config = dict(
    d_model=448,
    n_experts=24,
    d_shared_expert=640,
    balance_bias=True,
    router_noise=0.3,
    scale_expert_input=True,
    vocab_size=16384,
    norm='rmsnorm',
    tie_embeddings=False,
    beta2=0.99,
    grad_clip=2.0,
    train_tokens=549100000,
    dataset='wikipedia_en',
)
Below are experts of layer 4 (counted from 0) of a mixture-of-experts language model. Rows are named router (the router's row for the expert), up (a neuron's input weights, with its number) and show model dimensions 112-223. Each number is 500 + 40 x the weight over its row's rms, rounded and kept within 0 to 999. Numbers have three digits each.
Before each expert's rows: a language model's description of what the expert responds to. This comes from a sample of Wikipedia text that the model never trained on.

# expert 20
It responds to: Institution name heads. Head nouns of organization and place names, such as University, Council, Committee, Museum, Research, often after National or State.
router:539502462524571459471485452447431474566470512505557507513527600556518475563444519441511542554446459470546468501509509555464554481540549535529407472510522541476503396523438496482544496529527433497493449509453511459497465490511446510495500464481528468529515478516486540583434518504494516434549483382491557482539554561476450537530446548499
up0:436526506549534520571486448522471449524454541525492460576508495439511448516481603497617509546517498509494512520532445543509516527477501394482467492505554508493505503486492558469486458470531544447491581548539509453459526508454495478538514494526443510474516470474527430459519515518545572524518542439476528518525478478484500511525486486487
up1:575501459485466494524488438503517433503472431602519562506538509537455523489393596475474465460559538559556510430495475524490575456526495477579539509498534521536529513482449529458580536512504471459410517489433439468518462501504543496458555545593540523515558464570482608478497455483490575514456538500533429525538512558532465512502481522487
up2:562459505511484426464473515507479499493497459489514456422599575538487529567439576542409512451508459572504497488571564557545510394503548577443500441513490485555536479549542462503461542486553547504484409536489472467507458501457470453464482503519560497428557495515457550468445488529499539510444597458576538464544460509471512444416474510556
up3:544440495433520463470494365485530448486459495554536613416538544425488474527455500582526507549466516494449511409498479442575560495509475529478504509537497530468488480499476398574544491515527519515512514530469520552561483479479468501444506511469547450520477454530517480547544498609532520497489504465493503476482515484517504505513549486512
up4:494559514444557543535470505561524496462582454467624482464364522519544511562486562524517567437462548520508505510539527559472535508528468429516508476506510519523508523470506501498435606451535463450468573497441520462539497485449522475481464526478450501465517534528486533492423428497533529475510542462449435510611490449507614564523454498494
up5:582513551539542587509556474509546442486549454485536516511489527455566446503525503520494443446555492484465460488509404434481537466563472549487560436411459479499489581549498464489573558463494474504494471494535487497482509492488510387516482542542535536489516479487558466535458462507530517518435454415476546537487511518523486508507451493517
up6:527524438481527573453474439474458489559520536524504502475480539593517529506533487551539532544508512503536552431499468441471501493561587473514483539495370449532513466550516560418513563542516479469506490541544521464441448472485467475491517536468547538585529485484444441564458549532541574566505456446523550527573505505534526513490500443453
up7:507513487579518520584496508495507489543525516481564524488504467477531458496512488402468480580516482513459498477435483505448549418497450487494491527503537539454497547515462557495496517449478552574434530462476511561452522541515517459545548537460516520510522505586442588502489494499523489527526512441459443477516495538459476527523469532519
up8:531516528499475512582478518553523486502514516518534477532427575545485432540444472471514564458466425522495536475460537490454487454492525522446507493482450486504466481482473557532475458547472463512562530434442487474484490487505481536534545462513511495536525578506441534534417458536516487529479504447459505554479452508462536511514482561528
up9:429494491547452437560483533440517545502429503511513464517569473443440533455443487486475573484521444485413496552478552544491490451470512459437455499501507491516507523446512505531514537516488473538510527475532451587564576467494537518605492526461421492496509521534435507434571549489556514486500513457484489538497541533403565510514510472522
up10:442493488432428481556549415575489475490532531569487528456501478527544495550516560457485548491492510521426554551584515425506491490545474515500501492536480467572460576492538540495476502549526466499504588472519541434506489552530494534540563476558493542457545513482480528446503556529539503479503536566475493527518484566506521429549453530498
up11:472527351536474471460546452510436480515517526508531556473535527529547456569481507492511561466449477485474495591476569483493503511492444550470469518502436524567522455586539557412592505490507441493434528522501456486511436499515489507517486531505598446559485514550436475479387468521520521463511456400560483543572483570476476508521524492509
up12:529455412543531474527469514522485478490497548548495496529520559540507498480532555544459455504520526481471517468524568431574483398493456565489446445533491449516518482507480444509490471517482493515485491468466491511495430542508462451442496505502494489571515487498464481557424541534431450515461541483465505481523424599469518524497552567460
up13:489527475474523485491462475496494505482449569475545575514478511514495536517478479499455466539509469493470513490450501490526513423555480575453454473513559538452502509572472455521531511507576546492586485447511523476552489470512518487505458507561470543551453447492549492554476538564489508460452521509415531448497506552534485451561548520476
up14:506540555484471534498548483498551545504534476525511493621496458505468537447460508486496513534562444481474508521506491501475531525536532591521490540473570438553476474473504489514543458519512522444497511528475477499480536486545501476407514507535503537500535599526503502514542546414489474505520409530435449561492568535492582443480394524540
up15:410535524520471507551515440596513462526515550529596524469504488555469559488402521521450485513534414524452536524509503532442425454465524494494489530523510502521482516494508511516495498487581528512539521491534532374541489440463536496442546476512455469465452449545422522483462532491531549463455502440423513488501487478465435489534471453536
up16:479545518475502477557506513458549478501500521503486592461461524524424488513401463443552481559474436522490448496410441511427467453470540478515400491557529491507537475538457491519440514528604518450555516453456586524485482430478528580534489528414525531519475385499525449533492442569468552445478508440447518508527572541483528537525508532581
up17:438492507486442529551521547485508542470572476474545485535429464469506554532417506504496524562544471443509522548487452601462518473521527499505434522460457504462499480519545563526456472468508524481473491551493541570532509494477561540469513539468531569505410436517523488542466471441497499504529495502436523506487502500497495479492539480498
up18:607458477469445488471493459421523499485505543549486480513518483493436512523503441456439480453434487538529513494459467480503522470485521493482481430420512529441507530505503545518536458531508523444545506471526500521490491496493527556565526493527461498522449514504457464470504509545522507467526512507547543508428512558500531478539511479525
up19:477490469378553504470567519516514449465522484596543486494515523536508501481541497434443486522515495491496440557479495452522521436466532527515418479535437448438574469471479506474508438504542520436520461518509546439519530446486478530544538554476538521522583486538557477526422502594471566491546433467527505519533512535475497556580532547478
up20:487523540462422519475520444518574490533542499478415540487469459491492452576504542428502439512478523469556589508555397527430452496553529487493417466492513495588456469468518509498548534500549446530521498505492460496478436499444544550489513525569436541517467529485505465511506483432522482481566489498513562509515470551571499567522512556422
up21:502519472527500495471450539514557421509492558517502522542540578534526496485465459468489536512418498508564530491453574489549513520534453538524485533458479446500482459468538494495515445482477488456475531548439488438425456561471486529464513548496523481499492540557452489540479549517451448490497539459529464489626513492498486534480468519556
up22:386514412509508463458534446491421490486440506471500553487483527484496586471447534494445425490423460468513537552456489471493499497503483598492438483483438495581530427572498449468521484539432487543428520463515432450501464565487536525506474547484532451545496480551491474466477497546534489497427504415567541531569553454493486487443541498437
up23:489398495422517523527463503531576520520528474519506441497466528473508560506459468524565487513550530541522469474471527544511535496457531485494501503468437492550451477460505446512530557538489564484581545523491446486509493531453495573521521508504431555477500535519546496534557481532515432525490500440504450552518503526482479410366438525538
up24:505494459544421504512563462487431520458510541510514596430461536541520525454425505539495504535520476538525528540513590504521515496478478458506516525575568519538523502540523450564545547491525532456539472477575530458538482511444479548496466562502533555509598548488498487544501557541521484426503563528530472481479464540464465478450499567516
up25:420506491455480573484486523500501514549612455497498544448496515529460547482481468559441508567506420486459518535486533459457449584469498470439405577445434544499524507483480461467481529432463505485511581510532553419446519508560560502543543515574512499451450466437428516507514492541484469502514528473507546465483468497454477478490485496469
up26:404577535474420533506549421512498479524519493387510509462572528507469487478517489520477553569480515525522428481474481462493494476479546530444531449479522551498537477468491458526448569472549493450498482477467540500430483395541546540517476475463457517530498438519507505508475432488416368481500528455447535457496501593511506450600489502508
up27:460483472508470470475558498560465493525550518533545512431443519520508570532457476583468505463487455523489470527439451452505501465449526506446458494498456477485523532455517469502570523537500489467549528531481546466535488523484467544529510554479556558552526494472517535588493542526532583476453523468541493530506514493420463566521506470469
up28:488460463486485485439493431374517516506501480466527584482526512528493503503490456448485489499546483491546511465486422427458509488447495521505465505582508516538437498522458443522505540532464481531479531523576427472526479559496460541459509470495521505478457451493489460514429586550496509392519530482544500510492488452503507471463475515480
up29:478521520477473452525547497505480489518460557527567535517501479544578551565404564526538471520569550500545550520485476570475468519485494526481460513491475490499437449469517517502504537493483558436493506493449406536512483538477523515490586559551487557523539442520536487465497502500461528454488444521429498469602502488491503505551434541503
up30:448503408448520525537475427520475561490492478502465486514547522561477542592538493484455591485532471446533525488418500527501504497468499598458402481472476502476479445483511482513484551473419565394510517465553481489493520481514522559515582549525516438546546540467506549546498496538491545472522491458466466515504460461516490575516564555507
up31:494511528447509451527505491483540510491562517517509567500441464471426562531480484511533457423563467498534516501438410485490480405570464496464482505567529501535470562463552549492491541485551493475517573530540534450564454507502537510463487525494503474485516514546480499526484483531476484546470526489428459507518437465443510511487457453463
up32:502561465449477526517416562528537523479562565479595551457496405598465506460468496533459410526539558489576455560448549434508387463525496469510421461539527479497526538511482572435512500544545457535533502511506487534543518537421516491471436467518466589505513446475514449534461502508478443518457577521500542426495523456475516526439503419525
up33:495489438482430462493524432520449513525501445514593538525499502478502502519460482499427549498544512500503513521428496439394486541555508480511474545486518529463533536530468491453581581538506465516471536506453435458572461445540412533458533457532526488529490495579458477473440515515485465419478538477490534446507502423499524459524467524531
up34:374510498435488543502554543523506502478499540491657538444514500525498550500447522499436530512510507509523473529593496482455541485461569478542477506519524541511497502470570504513536608415497517463580518565498511539486512467513530524495485478483444501523491507548529470533434506499470483475516490489488556426481489508556478443514524487497
up35:505453486518515472552529483508435510510475471483618456445517449396565566486435466504528518494475543560492544491573487530485473486498464576575449507518536548567486484445561457515470551498482498470462425512525504494574435515599519538555496536512532520502546456479554506481483489477538531488494566430439504424464466607450516532500460501532
up36:473531498526475509525545503455482483476501492461526471491523461486537518531525453517534525544477534508523582454393494474515513502489503535504492465464519536512573511510515595520477513487542445501490534414513508508558571470516562505434493512497468448480500512521435505475418525515548502514419470520481543479548499491503564495615519509486
up37:450529500476504566552474564502507483534527513567559491464497517510461559537420514519509501527558552455506532476498608430492457422497564487521494434502544469491486521584504524500484535450425488516548487558584467488509451484463511503492471459526384462505479526604472449480489492550487528509462544502500546527497500496540488458467524501528
up38:513508498451464544572537495473526554451436497441559452582531488495453439554487573532518485434452568458479610507550432561480498505498453538425396433530470508536517521440495591541478536540503485499474546440496511547477601525495463527516513483503487490424499463584535448457484515572531514495512460470513515539447517503433447481557555553483

# expert 3
It responds to: Word-initial consonant pieces. Short lowercase word-start pieces beginning with consonants, such as m, bl, sm, br, in running text, mostly plot summaries and reviews.
router:451506413528534475507506455490522484433488539534516559517495507505554580459498440494542468529516537535550485512499526456471491488524481498436515565498524437513471493533477489463551529558496492454509469491498432446537486478480491514515497514492549590487451505521469497517479516519585526455491527430533472535536509492433565520448477522508
up0:440526445489524502530473528530453510483521501546562498459434510469551534503518493624446517489497489490498563526531488470521510519533412542525493482537478497535538502540555475415517539492515566520437473518476494460505521497454403493462474454532522520479511496481534503447499521503547511478479533440596494505571591485466511548489479497472
up1:416530515510511502502537457529557494485496511505462566551505560464562556495478457418527490432534543486509438507453490495528509520514538490565386523530568470488472430490510480523493542462559563487508517504502592458522565472543537579551594549576492565509457486506437467544500506497528554464450531437509499571486588532410558479547534536506
up2:430533516485504458474444481515586495473488478496469520467516562475567432476476524599558545421483485467500513472483540529515509471555450530457488507538498508472488489502493464549481453467496487473433547467552486531548441487454560495515492580534510527504504531605428466543497523463396551448498487420481384580488525471562518547578490533490
up3:494518560462543508493528570531410446457465480535490500526527434508575466477444445456449477477533531515485526503451520478531427457498455416466477497536526442472531558461549572480488478503519471490488475487562558475470457494464423502557536537501429488537491489533494529552575631493517517515552514488564417488490485522428500511541438567380
up4:521507471497552423472425442483431475460500550499533496478435476530499565555504530499580496558456514510505463491524487512474425477521482535501509528512526461488454473576551482480551510460572536491445504504512487549492525486516465512540485514523505533482546473481465591464490436565562459514519573466515414444526500481497473482500488508530
up5:512544535561495496495480510502503580461476470542501609523524446489543518522549490506462573559452561488495491503508569404497478564432520505523495447474461524525569517534452489474429476550496514542603487485398487541508472534526558526459566509519459550581470422434502510504447476458468502485445522510488499446481464444519496468489446417618
up6:534500537486529504492561483469438501595466476452533621497503573557470540501533456412527511529504497490484475421497449510539541453511504526429464509444549509510527520525454516476505483519520511535514636454424506486514422533474519583507490564451464522488509504483506558457446506501444505490474458482459543479476471563464490427538467439560
up7:463459524467478468527467492548521479477541466519492472493497491546593437515518527535469452567511470495469511489457507455464522491527646469492498491467506433521488517552616515502531514471550482479473490429464535532497424507490527586435528499543513436513460439497510464510444527582464421538503428494531426496533405492519459447496484535464
up8:428563384374459527459547454543500484473476523487495559512474460566590544497531512490519472553441489441519443527442483496509520414480496525389523454487496477515438500438523457538512459443592491524510513505497510490433446463426545537498497454496529440466515510447454558484438491487508555525558491554481438491531440523506446421525462488471
up9:509527404562575506491552491532492466528444495552508476444552525509513505472480464465493500485518550440502538538465468434459487556463483514502508586462516521565530488573446459506540543479518535470490519519463476568580491495546559472549462530475531534545466474607507563568433507497505555435507569439481500539523547533422481487399473521524
up10:426509525502462468484476492460569465487532428428469574507455498481542477484531396514507506420518589460476540484488535516480510487467390554502499545493492522482544542498430484472502607490469530439521492401511516472516464540448481470449423575507478514473468487573464493512495503536477541471465463496537520488516482492496555541492507456572
up11:481450437492516486477492506550513477479515489518475543496550480532508533439544451511449542527415547483488462493516449458457500514451451483487435470492499443514547463459411549488534466422520491507536464526431428540491439490492479504536489549562562518481423455530512575531524496508511499446504510509468500445495529486545486498506490490440
up12:438517569429503508594557496605506458519445556520536515562543489454514520503556480528586432571503498515524590506425512491554482483496540505549477478484518476432474503582569524469466517520524509450536544516487503445458494478509486524449458518479477506476504531500492506509471549522475479480501478446479498494481512526497481530464489509478
up13:419599443449515468480531455506494518506409534496565520543481459560508504481509478460442556573474503492531511469540582596506519458454488468482516441527530472485482400501533566475421489478483594502484528528540487504581476456422545549437467519503521473472467508528476523549447512467454542527458573493488571520473450472493502502487481554513
up14:525520470530485519541513499492508559543519508476443534543545554489484430482481455432521534457492548478596527525524465580522525522475543575516372500501484502545463492475451476503533528550580559547576442535462480514565437533545509507520543448472515552485418546547536423573441533519515527485544475485496594508533530544499548519470411486477
up15:493512539591446458526555476552457472544510536481510533481508467473519494491527520517502443490548509522487485426485516464498564449497545508465465441540513468542444414508490482495522509499463509481547515494484456462532461477475539543505564538595461517474467489546541518506430590462528479516516492441493447458514483474454450392419516472461
up16:497515491489410535521484526491625445495553492518479587595537572517597441572519513495564509474559464512522501562439530462509414521469507485526572449470509434477485440453488497524473539484515520430610541481508483447495528523442565516388498557476460488480485515536458475546464587500484468497546565449504439525517490562483539454508494505496
up17:467500497417491468528475570559523505502497572525506511489528533522578536563447503516534458554429442482542529430478480460493491468448555488472431523497508515559484455501485503508429471489506508492493423486544509505500453460529451481513547483544502485510512549482494600548472464533514462431477511464474403535412510525458511530489434494452
up18:445428493471542486579475491451450498524449486475500512545534554529491481534457486532491552481451464475545479489531509516450484385509462529424496490447526516567545479532462437446505515517520511478461478499486403513499459483458495491561459506525495533429476545561458597506423471505492446509560472495518531474558529558469455443426429515437
up19:474522435508494453492527454555570550531499496515549535469532395527548566467471479530477518519532500501535488361494493455442501483525428485510529502556430535446482487458481541510500527558570453526516501484527510476539602554469467543463430511509525454490489411495496518521472537566557526509466518479550497532592487597422500483433463531511
up20:485459462556535558522551357442508577473453548471461509533487564483546457507452504476478486440563440475549513519454495586519552477528496581460447480493465507587551440495449465560506575524516507422499500498544564536593516429544518493526533465502495428531424504529507506550451480463545530486517510466447547546533547497495546537562479468508
up21:431502446539452484507462517509481528543508474549533478493461580451524441542497536485490437531513525474457479508571491540474542519527580495542422446500460515462445496477446493453428487497460535488535478518454572511515518564603451575516585537589504506500469514558484510556390508525479514545476413447487544533491525514494516459516487467488
up22:443492464508443520581540566543558455421433465562561527522432465500494582517426528531531481498590525470516483542553537432491572485510505493496495497504424515508537512434550446532525487525571461494531486450536512492524490601463462575494485497510456539494503522456593513475460511525549556505515492479553435552472521488545437453411468434533
up23:498483484581485548578568531464542535494438455524480469547489534525513554512490482460474563494452475546504500492455474490410537410426503504515456478519468550468532529487490580449441544549497536530527559530495572465485487474497499533507524464416517467580538526544410525422506517515514497491535534507443466497515469516441539447505469479551
up24:426534495491525538523471506497471524481474535511504516509527449482513473463520548585497474546517467545463514461497571509488490506485517496512502455548547478526502424484484498504433517431522469510420435424551458487492501521513526507534490500618452530531462496511483461495420541515521420470505552506503543440541439566512463405556473547455
up25:427608495547514518479468489430486550489483473527488496494468478551503574518477477501441434464553477487426452521510518456535461441522554520512478502470484473504414474467600478378516530527512477483501574477584493456479510526505485543462549435497537483517605544504469465496421547564495566482550465493466537533475545495507476463435484473496
up26:527536455500483561454526442448494451469482488478460448507501576513421525533501527497530520471526495512455544452516479535530550464504448614468449459540548584533468477491516584577534527501500592559497516540418498489542523535478525526497584451476582548518557533448484527530494549498498467542481477536469504436510402526515536470503531483450
up27:459486505478494596524489502499521424536563470478537554496522469502519553569516458484524510430436538496497519515504509493482463465524498493518553479549495524565520521509613505455499428519478487523564433468500488573525362498526486537533490552511487531529474502577529587504493540490484494520512501484522557455507452482509499517527511536413
up28:454540483385440547560502483548551490511448524536532479514493461501522521462495540494451470459550515459433514476461510362400490427492537445547532487520504442524504558430489570506486488460552524502571527476471487515587488526504532554481469472568495612504491499452504524536480490516487511505456572470474446502463498456473467413467514511498
up29:442488543511557514497509530535531449497463474578551501527487574519573489474469519530448414474516525479505497503572522472497512518511532534511487543439490609562535463475558486482505482516533518489517492437523427508465432467504476494500430522506550517586510455601510514530522577519503568521439476435467531545412558564482460582486432517509
up30:521557529525492528550496458529440541512539486522511510509457565494402517535448455442454529490493554436519539505561503511490474565526489538489470517377545509495450560543446491475480571459489484466538501483450527468512521571548503522483508568528501556526460532517490504539409438509511528512560560457529555494477489539451473518447483463475
up31:491518478566494483511492561475481507500487516518433525564539434471505504472482504467449445541522516513452509468506441443450534492464484546535440454456485461498491479499468479502470518607604550530555518445460518522501447517502510607415590429585470534555533541511541447514508533546569451496532453490550563498474505531476456445484480475452
up32:459505488532475535482486471556537559544436489485530510497497530528529544435493526446538515439506498516616402504447487545573471490514476438576496508541498531508529525522523524479495512533475583468563482531536432553492500425473429568499444528447560581492474431517443488466503547561538522456455515496511446468533542473441514488436476440561
up33:493498493515561459506503528514445430491543506478476480416472487495544558466490517499522529552458512442550525559516472567476519550476440553476460471571524502438509464532495392454498495506440526559515489512507510514553583521599444498528498525566550539522446526548523506420455486528468451418534492454541488454520530526479536415497462529485
up34:415604497508509529436539494505437555468437470491470519510511484554422512501491481509484468524509518506574548606531583547428439481443488500457511539572523497446550493531461536478521465529510551471484501479489466522558472465528414459486521488509489502517555462522451535500473567495484484480474505449514499473488586585427436485470488508502
up35:444543507509477472487437599511426533457548505489533553451467463520455500510566501511535404520523498565490480553451544473440490459501506505488505475502548495514503471538491494611479519491521534568522430434488493470441488496425532458501522529479504532474588529499464500513513462481526489475474540465433537502521520582461515382437453489461
up36:475497463466488473486523496454549479513452484553513560591563541513636491504484478501448477544479520431531520441564525502526578487501459494552490523427492500487472494491395488449504512499483529494486496548485470444511472521526517505548525585519519486504462521514448545564496497524491490546451450473479527558496629495487545540538442464477
up37:416510469457490447522471482475514517471485517451551550459521449457507488529497508555511487582464466499512474471476517482505527417470460532469550515488492486490422464508505523461453434449476503457520491439479424462472501487492463430498439527494489556464476497519485583504449547551564496480408486410554431518488480484460479495472516513459
up38:500465492502527483468400471474510428493429507490516487500541498570538492450532487484468502517551504524481493479555518500431507530564511518467560569471506491524511513535451461489527561578524521488533469462481434526470531479427468501489456503554501577524496535420496495475505453453520473568477476461515495543497496471509559470513435499474

# expert 5
It responds to: Topic nouns after determiners. Common nouns after the, his, 's, or a, often about music, film and books, such as album, vocals, story, performance.
router:495576494506448532496558546482517444507538448515516495574565542505550445556470483490498520444543529505564524472523466481465555494472495498518456481435614547508482532419542479541544511579536491397531442480513541464491539544487508584532460433445505526516459449454553456483544469481568541499465557478500499480461533547530553518522453421586
up0:544447494547558521542502472495430503480560526481465480494461520494454575459566505439532449445486489485472449524494484507619540450488436431504451543467469455521515531488435485417499443540506502545561459533474506531546446421446526483465435488451503484447501479546520520499508428527481506471493540543495456495548511528530521466425512448469
up1:554415459482518472546552539434541463466464477449536483533482492530510542519420463443372610478499562518561440513535430434569480427526455541465470483440542524512479482371526462499538466537499524496566472552495429437518416526477407490420536502468433502425474471492451486523487446537531520545504481435478516457437508478484535519480478567580
up2:479425459470440533555501493449528485451475468513508458494529554472456521476467530572478442506440488504517526505482494511524488564505348526566447519476541523487571467509488522386560504546568551487472476514516527405499500527481535444532511506511446519561489524503503451523510499496457556529481530451533473626553501489477510561530535472489
up3:512523502468484491476442499551486499467563440521534539514457528507516550453466463492496498487461496485410523485502494505548465442498509513456534496517497497469524586468560511510457513507527457495545501461427456577534449488380506565437527563483487507367426470491451488421514488494528504559471567530574500476477497472591530435493460480484
up4:509484480458453475459470503494508491486496518520515459496490487508549545535548477465485525513489538482526470514493420480483484510520503465479511575417530547512534450511573538482470498488465527471540483505485488510595565436462485549483472526494457468536492509490522518551495515638537507571496488432500431447518465588538553504610507519485
up5:518417444505510488533502501574522461416528536460512487505450495487473559541426505513492469498431478530436470519540532475466555490503471554441473424463499482486516507489547526519520513499497541547503488526496453540504441514522524528508521498546444552510502467554479590512508490532524546495472520500527557508515490494511525490397433495481
up6:541569459430573409550524552502457508491476508585519507494516495520492513533463545452447478498515478558464476588450469515447478454487508523550496493493527520544507509492487491531503530442473525483453504510556499519543457515511545435519457433528509559482481481438539421539445470528509519515519519458467540440488434533535494492522534469509
up7:432469524455465514505522482583480466504506483563557559555524542552520539444452468523438515501493500518463484495388519497474534467506366489485483484491505486471503552482516460458540437518551502477519455485557437491493485504523461535502549576540434538539450501501439466543460476566482508438463514515522540492498549518471545425502489490563
up8:482495446550563489486492528549470507490491478554458452487529514507479546490449463575515501540482472542513434481441471466432448522543489490468525469428471475508532424476458495513528524491481511536467524518559512459566462496532463434555528513510529483492503485546554456487510419557474499478472541538452486510500474558576492466400497487469
up9:531538467459488463454501435478463438441496460570491540545485441472526472504441469511476425516481484615468474500522526479507561479524433483509510491533502480519496514558542493541525486513551471529442496458476492454516506488533544536490504524558485528589532494510450506525502508492528531531497556516496457496530432506492574448503478514523
up10:486507445509442453481416484483458464482549482486546495528504468551504508544446553494531498505500533538504487486523493419566509462594524512475490568559505485538483468471549518600463533553552505479485510463501550524485529562394391473506560531488460512441513518528494475503499434596462475537475542550549465474550463525484457442522515458458
up11:458476449560460476465482481546500436396525481447483535422467506491509487614482517535511479528454472564534535474506459460509485475500479466508450475472456506516493478450569514495587494509430576553504396478503520480555475506530492471512459545491492475558511414510515496484430436608522494465491495422470526421525490495467531487493507586499
up12:504536472566534540516558503464528482451555469522461489518525447506517518501550523503484481493493483494552446494486495532420490481416533487470478546429556485499403545464470515476490507532506605518530591492506529453532522524454480507512397488476515483518526560510500517537562500511491497531449491454518425508462439459553522543433534461509
up13:507473493449538511518485448522497496425484524451561506563537529492423542465431609518549444514441554560482553588516547562549485486510513506560481461582434368545567504496456594494547501503498470451550510563462453528555427551424551435473520498471505435488545457502533545521472495515520484528520549507598534487520519538477480560495542536508
up14:446524441543424427536472445569503470474481551537547503508509501457477540522485537520471425484538520526474507530504557522430498504515501488529549486457513504486507476446534476512485530487550496490540470470492506338534501495516432508499534529550481519516425506508531439532473525494551503501550542447531473542516452568495502518443476517444
up15:512525494413495522550544391515498495536550465422482487500493555474484458478539494471512562513499516485513546475410440484505542528509533511514490485508462460518535484574482545570562456481482452460544484514470444490483485521559518498499496541556517472541460509528533502539497511526496465544523484478530516546460481562511552453548488549472
up16:565435450434505571604509452575453480523498499483460581529487475562481501502545457510510514534459479565461488471500450491513536459497479468377479495479519519563499501437507417501476505504517535485506489385506432536566489429534473510574530568564524533545523479531497503548449493540512535491515516431427432521515477498494496411479466419544
up17:526490429465486510582521497563566476450513498488488574531531509570453520493502442511529508495470463482527468557495585481515447451550480470425448526536468499510562487503448548530471524511476464482568463497431430460538423504485491461471436474450437515519530527527477535503461585540540481430469498506589533511577536443473453444410528500478
up18:487491473496494480452502418493462533495477459512547533540501497481476527478513501478481490510474495523484531482499554456432493465516511478442497523482486456476522496542429442477568483522533474447515487536494479471441514476428445539528457499462535501542454477509535465454418472427498541429541485488519421475506510556488487506429513532529
up19:565462488492455440528479537434505551473538556490487468486505539496518508525493532501546487511412531470536494506486467494514559498567474518559426507576459484450488425481559455527520471552564551519484484510486528500511470563487420486613521497527506552453527559516569415464528503537488484531475483503543515468486448545503533424454517548525
up20:478394504544518625499473474548520496462618489483446452498438541513492524509438559475452470478462411509468446541523524568517513583510485460545489461531498509480537448532546440553494497484423470488567434541524506448520457530501517528491532535573471483516527530520445593492535466560523560489513513526540531529503507404534579438479555560502
up21:512520394582478478535505495531533511471555484463486562544475535540426547544435490512464480524521452495484454540525486508488487501478494562499466525465509545513552468452543542507492435546514471592512563504590505487526490546421529464532499499469489437435570526505530544434485519552509465530468548521552549502492448481546430538485554516441
up22:555518459482511531555480468517511476489481539461531445535487548535409474549464503542569523482463459490471538459481528599516487449489457505534496487483445539551524531468506437500479518468474487462504444484502476555544497503501480542539509528513591522456529484485507460438453496459516522520491478451453507473481490498496522530527545515484
up23:509481494532567441551503474489551499490516496530491545491532552606551465468487521478524409474440513543525504400518444493472423505521409561504503502525493537512464477534433486504529493522499574497512466505419492493486503532498492532556563524511490497487486528505469560506465496558475559502495505457458438518530502562556473454503516511491
up24:549443477502511473532453418510536473443515510450454544502519552553483519512453489521585457495418502553557608488549532472604506467483422515516485490487457549503579479511545549499507561486441517490569446458523474539527544537464482517556452524467486579504500430457506515548499462515512501500465550463563419531533544513515437512444523467491
up25:468570461530428539513449486491487509523560415516535461495413505479487470600429547447460535519473542516538542565454453521470457484456465532442489535526503502475496515486528545539517613461536556433596525534428495446490497531485530517501482525478473492530446479553487547508481485562502519612424524420541522449465492501527546505536505511534
up26:471488482549484464486574458524563489529544466543531551459489422502508484501499552501512480552506503523467521430509518454529505506503504539452485494478548541538491492489520485582445598522506456531530495416526509527541457463471472512593501543455450481563536461519506486512535521595536529481550525419564521538447575491458545525489456518502
up27:471484454508496532470522503482467515479441448493510514428458449501474457494500486534532436526523485528534503508439498444485532462499575491502475499461506483491463551452417539452446484517569494437488550456448563450529487515493504561494518517472512497456468549494506479496480494516466508470442437487514443565503442522507555428524473482469
up28:433500504506549543538479528482537538478471450563541480502422498517497522487438620467513493501459473538517587640475586527568450540490454402482544471523526514541533502515463558504497584424486560516566505489495515450543454473501434443479496484468451462484495455544458533488573519500513520495509499476490517524487479457502530559466493475489
up29:447477498447520437570490555495558449489515496499509544476444561473476436564453533459477405478469484546479476474546530514463543488499458445583492491519453519525507476485545526500536510457480477450459510558455490482518518513570418540487515547457470477495505463481473522484527515515532491458481496401556542520503493528532480432522483543546
up30:534535500473500559584480442535528490497531480477547453492487466507481482535503470542435513505504548564537496514517465481591528482532500535497548471495481548457544502492520506529543560509594428467479422514554475481514478433480480501491411538537519467485479509516531559460544520486535511509492538423556493460540566532506488515467459457524
up31:501528470479572506556564488493553567498563455563481453518437429503504538522551547508450473494464444484514508479435529549481496503482474535527557481539542457527543482490548473519468472546460483524476484507456479458556529486519519457486424456498520513540493520532450532494487529528515601532471503517500495453511511468501515555473507456544
up32:535521398521424535474519475471504485401470501509547515516466457459552512512495506481542449506459427437470498548484511502474534492510473437402569459500522463547445434516588481492539524520502475471486549490531450508535517468441545562523440506518475545505421493500487534488525564554524487509492553459528438516551543514501504437461413463618
up33:492547431489483571467515448549495491537544522424497465523508458517506467504509518543497533511479482564463505528504478463526524483487461452480457442439539542499447445434486506462551464562438545504531491495463491424534528482460516511490517517471499502509523508526515541561532517553508539462434505391568541527457419486449526482519480495520
up34:487439518557515501485486461454503446488521477533520517431484476520391502519442560517574462472473465516517538458520540496564445465560445395491551581481445459522508518457533539476504466492522493540572531555496533407445504528430435528485495517472500454505466513527487517551522497498454436495521499456481389503471511509534561440514443534423
up35:555555468508461564461489453565493527458496535513503531424548539486571538497467439502427521517482462528442488510454502508446454535473485540551499513491462464554552548549485461505554467515454494480513476518495531453590412413531469528454439560442513460524496502484453428551496576520482554479477471467481454561522512470448537516477498481526
up36:476451462460461537537544505551529505529466484495499514543509482527526526519500490442521510525475586525473502448469582528529534456471474608533465485429539498519429590482511478524504509516467577415510453552516479434524519463478470505528583478504495527531556505480520461560512398556516511470499510418516503479429502485493541478516544615511
up37:457474428487468531529570564538488523499533526479508544521490538435508540475516530544457444498464476549500508492496581429503479438487500511478551579483502455501515504508506447469481429542471512491468553543433492480502499515528460532492446470537481511546495491517462519526453550529471483461474415521559467448510473473457495460399516508524
up38:502504511520587530498502480484507499504492552471502497492418497583454526457474481521508456493504517432440480549512525483477477455503522488492451516498509499507468446470491490569574528413531511579558550498477504430534497459458435469481459552509566523464540578591566488486490480559461508514496527554487481521544476419526508461414479479495